python train.py --num_hidden_layers=12 --hidden_size=128 --n_experts=256 --experts_per_token=8 --d_expert=32 --d_shared_expert=64 --hidden_act="squared_relu" --moe_layers=[0, 1, 2, 3, 4, 5, 6, 7, 8, 9, 10, 11] --router_score="softmax" --normalize_top_k=false --routed_scale=12.1 --balance_loss=0.000442 --balance_bias=true --router_noise=0.1 --router_logit_norm=1.5 --init_std_router=0.0257 --lr_router=0.000562 --num_attention_heads=4 --num_key_value_heads=4 --head_dim=32 --vocab_size=8192 --norm="rmsnorm" --norm_place="pre" --norm_eps=1e-06 --positions="rope" --rope_theta=10000.0 --rope_fraction=1.0 --qk_norm=true --attn_scale=0.33 --tie_word_embeddings=true --parallel_block=false --extras=["capped logits"] --init="normal" --init_std_qkv=0.0348 --init_std_o=0.00711 --init_std_up=0.0348 --init_std_down=0.0038 --init_mimetic=0.7 --optimizer="muon_variant" --learning_rate=0.0097 --lr_mult_qkv=0.4 --lr_mult_down=1.5 --beta1=0.95 --lr_head=0.0115 --warmup_steps=141 --schedule="wsd" --decay_fraction=1.0 --decay_shape="linear" --final_lr_fraction=0.05 --batch_tokens=131072 --max_seq_len=256 --doc_mask=false --train_tokens=627200000 --max_steps=4786 --dataset="wikipedia_en"
Below are experts of layer 4 (counted from 0) of a mixture-of-experts language model. Rows are named router (the router's row for the expert), up (a neuron's input weights, with its number) and show model dimensions 0-127. Each number is 128 + 32 x the weight over its row's rms, rounded and kept within 0 to 255. Numbers have three digits each.
Before each expert's rows: a language model's description of what the expert responds to. This comes from a sample of Wikipedia text that the model never trained on.

# expert 24
What it handles: Sentence-final periods. Sentence-ending periods, often fused with a word ending such as es., ing., ation., plus the "og" in analog and trilogy.
router:126112106058167153163120152136108148150176170119153160150098177133143138120167117155123134110104102064156131070168100134158167125156107100108104072125168158170145088169211164098060067111111113140204152121138097148104146140150162078149145121100186141121155085145135153146114139060085109083099170118112113097157094112161135087104167148116145117171147110108109145066132125132088072074080
up3:120140148129098157082116097123200096082101081130061184144043146069104113208096128134096115139135132145158113125139167099112087150112088119095158112151152131140080120134130069145163107166114059134126167093110188063094103079159130129081170173144092094109183136110134090163143098132090141099132110152114169158135132152113133108121163159091145115069082086167083078136122155135108120135158
up4:204149133089090141177127123103127177112181129113177125118103138165159151117117104126143107147171138145087157112134097143114118152116165146180161095123154117095139155111144155182136130148121078118197155111138081105151118133111118088153121118069127092103163162142074105131158104091075093089101134114080064173067146174134108102147085160154212097048179149066142134089162118164173102124111

# expert 52
What it handles: Foreign name pieces. Pieces inside foreign place and personal names (Montauk, Sri Lanka, Candolle, Guéi), accented letters, and Cyrillic, Arabic, Thai byte starts.
router:161110140160131109121161124161118156099114096064177100073155151121113128202158043166155142140100170098161034168133136149109179163137065089136165137183107091116135139111059123122188113167128094125129132114153100112097119139131194160091142185209066140145109123144131117102150135113079144126159144113133087155126157148082165105081161146136120161164151122155116158141109145082154123109162
up0:139156071165104165157124074164084124111189124122191128109126091156175147191102024147133116128147127166134151108162155099136202179196117173159101142131140114118122128115147118153154097202143136163143133106122104109130117154128110168108159174142112082159102203109153099069134124148172076135114165105113081127124174125160104147144165071138132116158166156151133102163129068180121134127097
up1:128098153195133161080105140127132161136104161159089152166092135191106154163128121158118131165157093124111068158109134141104146165165145110161091140181158129092125102082058136080148143129079125121157134113087137202136124124132047116101055139188146140097142120125122089112102054088114102133094143120075184118144142100069112093126144162060165129120150110137119149126191157151133106167064

# expert 15
What it handles: Third-person pronouns, verb stems. The pronouns he, she, his and her in biographies, plus verb stems after a pronoun or to, such as hel(ps), determ(ined), made.
router:145175167104139124149094108095120103173150124122125090136173133137143094166167125125104159104145117126121114149096131137112165093159118192135201102135066147093099178131103084058105142134046151109171140143186138116054152095138122128136124129116124135144178108100103110091108107175083183166103145092140117135150225139171162178171095120160155114103107139102164142170064177070089142134121
up0:139140149119145163180101135111154091111147135137153108106124114170169141155097106137099103062154157130159132137097153134105121104158115078110143143107111104099164172147055159171180140119164123191169129072126083151104167100131113174121154098140074175147188107123088170150085088091135126104106141149178045176157182070143160133120140116079131157133105128114183203107141170088059142111145
up1:112183113126095162186115101098156091123107157148183128111146104136156058128098126142118194094176071146149037138154148167120127117106127189138153173142135106138140117086121104071066166087117119156156041123139102097122106139115155162152109143154071090171181128115103108129133143172138119088096121147081121176115167074128144087147115197139131108129124180142075138142125055100123141156127

# expert 13
What it handles: Possessive determiners. Possessive and indefinite determiners after a verb or preposition in biographies, such as spent her, in its, of his, to a.
router:124143135102127115135129109200152185083184130145128065105152118147123128073088083143107180064178088172111138123170081140167110116133173095113144099150139135175135122116191149101112144119154122099165166120113136102140118140177168100103141118174116168165117145129156183115066166152122129168072083089147127124125184152139118123126156058156122123129179145071167172109073128114132174038125
up0:103144173112094177165152109094178115117114179129168108123115056175142207136105155131117149107103103147126108086075117216114154129178151133103166128156122116125108141108157149116134094148144162118175162138131118097141142185070121124145139113147114138140051138162080140095091148106143022130119129134119052071091227158134126125145145133106108088107140137133121077081165132151110118134116
up1:141078128161112168184098157085133147116095183154154142168172180150150153191144100181144120170142092068074134120150098118129152117120167174163130121111138066157170159157154044092110102106091105066170129129116098063128107092146146122073031157128134126076129171166139172125121144099167142096091130151158055122148143142161109163102083094151121137139135120123130138125108099159133150127098

# expert 59
What it handles: Preposition plus the. Merged preposition-article tokens like of the, in the, to the, from the, by the, and dollar signs closing LaTeX math.
router:137139116132132125086066154176068184117123147136166129091109127087088135107165101133157157129103156118132054123124082109140176139128083101123178098166107143149131126120176131159107107174175149100070110158185079139147059107115129142074186177120110104086120099156093097188145165119110125092094096115141193105119165155100111092203157150116122123163154118069116103120081094103139074089094
up3:088106166133132114171111130094152118148131152106153121130132135123100152207098145118156138163083144151107155136135119161115130153159137116154176118117133118135137166078093061097138151079049094166071140063128115138108059146130171156067143144190177194111193176164099142107117113185131118162105148144122146126159107084103114108157137136123161063150109159053112130125166067170136087155078
up4:136193143080121114147117189091130130176136098121151134110155144153158127116090208086141130165118114104125056142089096170143132137094114145158148145094170132142134127092137101113161145128157033156142104091084169111045087178093141091117069180152125136117125151165124078132108130117147100138078136123103156198145109090155140207089142130127155147103094102099070191107157156096147120158127

# expert 1
What it handles: Mid-word verb pieces. Word-internal pieces and suffixes, especially -ing, inside verbs and names, such as fall-ing, sw-ing, D-esc-ription, accomp-any-ing.
router:111070114118201090169086108154149126097115167112182141139136153105081135130079110153129092070119171141044091124080158112105156088127096115094142112126156117110158150136143097144166128126085127166114163172094118164134150101209132158164109102125138137141088078098089137129099153103154172148136184134135088034113173076130138151094059132146135101124160139107179147090158137077070137128154
up0:128132150127138152146142117127171122134147161140118104142124110173131105106097164170172072153117065165111132149094155094096122191096135116118060117091090139175117158137095124128112176163199138089094211127150072153080122054116138151158171131121202093144167192142103115134121090109187155175097170137121135128085143088128166139107092137161126066082124138133166214095140154124115123139112
up1:099100108101111149155141073175157108152167167084114101057105117142133153190112115126099137153154087125141093158132138167073086171107170086134123055149139087112141168051145105133184122133090121171189107148172127113131144166181145150155163099164083128171120149182135156108136129085102117121117132103172129158152087141123126173094132178083077073174118170201106090122110093095108126137116

# expert 28
What it handles: Latinate suffix pieces. Inner and final pieces of common words, such as et in centimeters, vegetation, genotype, or, ional, ide, plus score digits.
router:168129209114094063163126136075155182140160125131112142121167174134142159141140098125102133081087127121171107174078103075141139133181108157140126208066131114121105120090190129104089141119155122058127146159141090091131086121179126113136154104114133085163098121196108178090157140129143129098106157121117075147084108131071080100142149198119083139143112096202160146107150127133112101138157
up3:120117153120092101157129131112146170141123135135180087157143190096123184149105100118121183139170137139149075145136101067114142141240101099154088117110093096109178101140145133195157114127082149170200203100153149127132145120125147100106148135108132118177150156177167106099120116156156119162125173137154029137174088139139150146088169170098134121127161101132156166099108111064156145115108
up4:189166170139166117129126134064176150097168121112164063096171132152152145097073111090110128141144126127125131133129120077155161128105183097180144162137118131086082217080120118126066114114054113139159159125079135091107126141136175125131200069148157129088086118124112217134127102103191144101130123145093163108168120115141161098171135105140140201125145132112129104098137134142112188119099

# expert 25
What it handles: Biographical verb phrases. Biography phrases like was a, became, he was, had been, and the "- Full" field opening footballer infoboxes.
router:079182115119087140168162149092141133129175115087174082136168147127190121140107142162151157115158068063064124134138081162130152140190143094123147135146127141149134146122137141086117102170075133083120112150110092147102076121140083126180102160122169171064095114137105161115111102163167152158154083162139108127078176150079118153099125067110122100140077184129098163121193081145131134138205
up0:130146105093140113119135129142169144161130122152214136076067127107155121138136188179107162055158073084122122109144120125082085140126110088101129204178111124131091113132108150114138134216075116154130161187166138134142099143127136173130095161105118140157113100130104140143108130158154038137082136125134166188118040096134114164123101124093182111147134198127090143129158094129145111116170
up1:140159121089146179128055116156126117071146111110119091125125159115131112087092204116110065046156086113128151143130109106150190107152120138106131168190098100141138155096118154136207112161083138228099134080169107149133122121131169107183165146122185114108112139111122187093132152130150142143196085142149107096136109119128161155099162115113122123146132121103141116116169170190074071136130

# expert 46
What it handles: Auxiliary verbs, pronouns. Function words in running prose: were, are, would, being, have, he, they, also, that, often after that or which.
router:154139146160105121145045172095063132098146140100124136186143139106154139174159143108160164077116066129098154165175108132141194106187129174140139144072082152072143097173150119141069107121139130083101145164113158095096141101118107088107132075149139137096143147079149144209157090144154160132134101119113085148059114141146137153113110133114104123054072136081143182153140149115124161183119
up0:126187167124156153126065144123148126079149183127108156135150138131070073129072145117126148140123136094131125117146066042065180186187146140166131076109096125101147189150149139170142106126123116092085174094139135160126050127167104134153164144106155191129071122172104142089125158149109087123102110194143149108129181162099140201119116132111135144102140139093173107160167142158138110147130
up1:067128105121141159195153103133123153091110141121142153123174145088184115165133136125180142180090169144155104118178128132138127094084209158142138163187152176144171160128158098052148103144115157117107083108174088153140141125136123073088151133152050134116176131134106131179134126118139140118124125109128158132103148092126174072137136195124094181123125160147138089107212192171069131125124

# expert 2
What it handles: Temporal conjunctions, prepositions. Time and sequence words like after, before, until, when, then, plus fixed phrases such as to-day and under way.
router:118207142122172119142094153154120123085170120160122130162107099130107071116165144141097133137100127201067046166121123136177145095147085138150121066181089154135159119160177205130177148123131157051129175122142113141116150087134113141125145114128099138154075116138131141109144130180083171116122094103076143108114152107125133120172088084120137126093117098077177086086102151083201097088126
up3:075155134111069121138142180126086136154157145095090071168143121122121083070105168051125159082190144159148097125146110102121190141177112087164085087136161133122112164108137123149153160116104087057132125171116139139104127113139100134177119131188141188115171053189126108124140176200098111159110161144117110122163104119089095170150152167112075162127145113137130076165123113139104088100145
up4:134129141096071152159163142078137100136097132158128087190141133111122122131121111134090169102134087150153146087105144103141203118155089134128104121147050126136142162102156117083133173124150128102199139138112095108105187131161116157098182109073164079111144152177160158116122089154118067120147143096153041164108162107094116118118138128109109107061175181122187127197059140188142110133142

# expert 44
What it handles: Letter a, table numbers. The letter a inside names (Té-a, Svet-a, Is-a-iah), plus digits of scores and records in sports tables.
router:149198156114162157084135138131132141144120123117057082131144161119113077142151103152135115107159075078061142157132148122171103115136148122102143130121107063105147102145143119132067073162150069173134120086123104219157111115115094059098152100196157116143148132101154117083156079147141090103103108106120221132129124123062132074093121140144120091194113153121089128114113153124098154125072
up0:090155154111078161123109111090091078047098080145141126135073159124109116112092096128144113101149078183120169099139134140112148128148060129088135134124119153108118071095105047134227206172108099146141102108143110179107127110163168129111134163137118163128141117141149114136090105122192117098151091121139160166091165141116122108142096186127110138135170158118053135182152153158172140083086
up1:171145085131122121176196066099151068149099090138111109121160102141158108179109134139199098101144086114122197135100143112134132196151124181184120136151104121119138117122114103133110074176126166081139164143075148133198111145152113079155120158120123192126139118192111128114142122073140121095102114131142110131065078169103154108088139083157129125063133136121142128170123203163098063102147

# expert 10
What it handles: Name and title endings. Final pieces of proper names and titles like Paramount, Vienna, Bishops, Starring, Captains Regent, plus markdown table divider rows.
router:112120183145108089097158059159089193103148102124158124145115130151139115141184152180137118113095124116140032132061149110139099144115136119186091144136199099025131127050129087173168114116158085115164144124138069166104117165130114159138119130103115114104117126153161161111170138119095101114114096182129122184084156117159155076100138172103085132117156129162090126162137142178133156098137
up0:128117091156093155117173120126088117157116112152117132132131119140082066075064128135148131185124018189148123144117186159136071181141126094086158188122082130139133101099148098141170161108159135156152107111090157165140116163095164107128161161148167115111133173137166126102123122111108100151090167169098134187094130124173107184103133113156133111135175110118056116183159136078153081177164
up1:094155153103096072164141126145107183115103130119161140131172087177082162108101180097120132122118093082149082109036126185124157153169163102123154116084199132060098142124150128108071192127115121118159144146071112131168149163196166142129118111135114117092121119148117117180127085108098091131101167108133152170114172116151157182103096123104112147124087182114129130120136090204063115091126

# expert 5
What it handles: Mid-word verb pieces. Inner word pieces and short verb or prefix stems like condemned, feldspar, lifelong, backstroke, exercises, re-, mix; also pronoun he after commas.
router:037127129134135156112078112139095055179127095106189093181190130139134114111095108087130168138170180063113126131092120095101102148117097103078201095073093128188112141096111083114155092144080116094150118094136135102070153138136187163125105110164130148152114147076131157106132111083146127176140164150121133131181093132137097123141124164131167089146112154127096126200103118126084112172087
up0:106087182121067182096128073162109091159154131168180128128092208071172112129196135123177160137094112149085154142112133095142119109146060094099136121104155152090131132148168076138100065095112122180128194132125141122122160128139160150119154139109073107104119182136063086103136155085121146134165109183061156115146171087125117110123133152071133161157103159167174118140129150139136139083102
up1:093090092120146192134087089104169133167093141148157144121159143072103127169113096123155093104134137154171110086051111125084175117165174116138144088125135136199054193171169098152148104135114174140177123089115148160122137083107115132128091081134182186082113098127111146157077059102122100160110164125172102141173106096069102124151129111170158102148146137099078133100129162146139163130153

# expert 63
What it handles: Infobox field labels. Field names and separators in infoboxes and coordinates, such as IUPAC name, Coordinates, Postal code, name:, and the minute mark in coordinates.
router:069116110120147115127057108172147158083103150217123189101134082082182166159098191119189075190119128127146122118106105144136097117159152159129154143146143114061075104153117079113158123126145061160120137132149161161115164151152143091103112134122191150119109111072150148126169160131066151154135118128146143099076162149147148108153112097090109158121127114168153057116138072155125076165129
up0:142122127110124099190149111090106126149154137137160085144079138109176149174114182113128022149159091134132173115128126096102161114161144104196085186162124153084111179111153092116087101134145054147112137191152129066098113115177102076158115144116087172166122141121162105088115107137145115107128119124142142135156135124141158177058172092111105142085131079166159081187161117144154098124177
up1:054166163112097134188089180089138132166059125164180171110108164149131178203119141126126150133157154136141151051133121178128093158153132098162197162111135108094079182128104090102154167151132064157128165112167138086136109145148147093138108078180103119065141116111110120162138082085137167131158136064138136119113126139145135085106101143146143076122113155115127160140139156155201161095115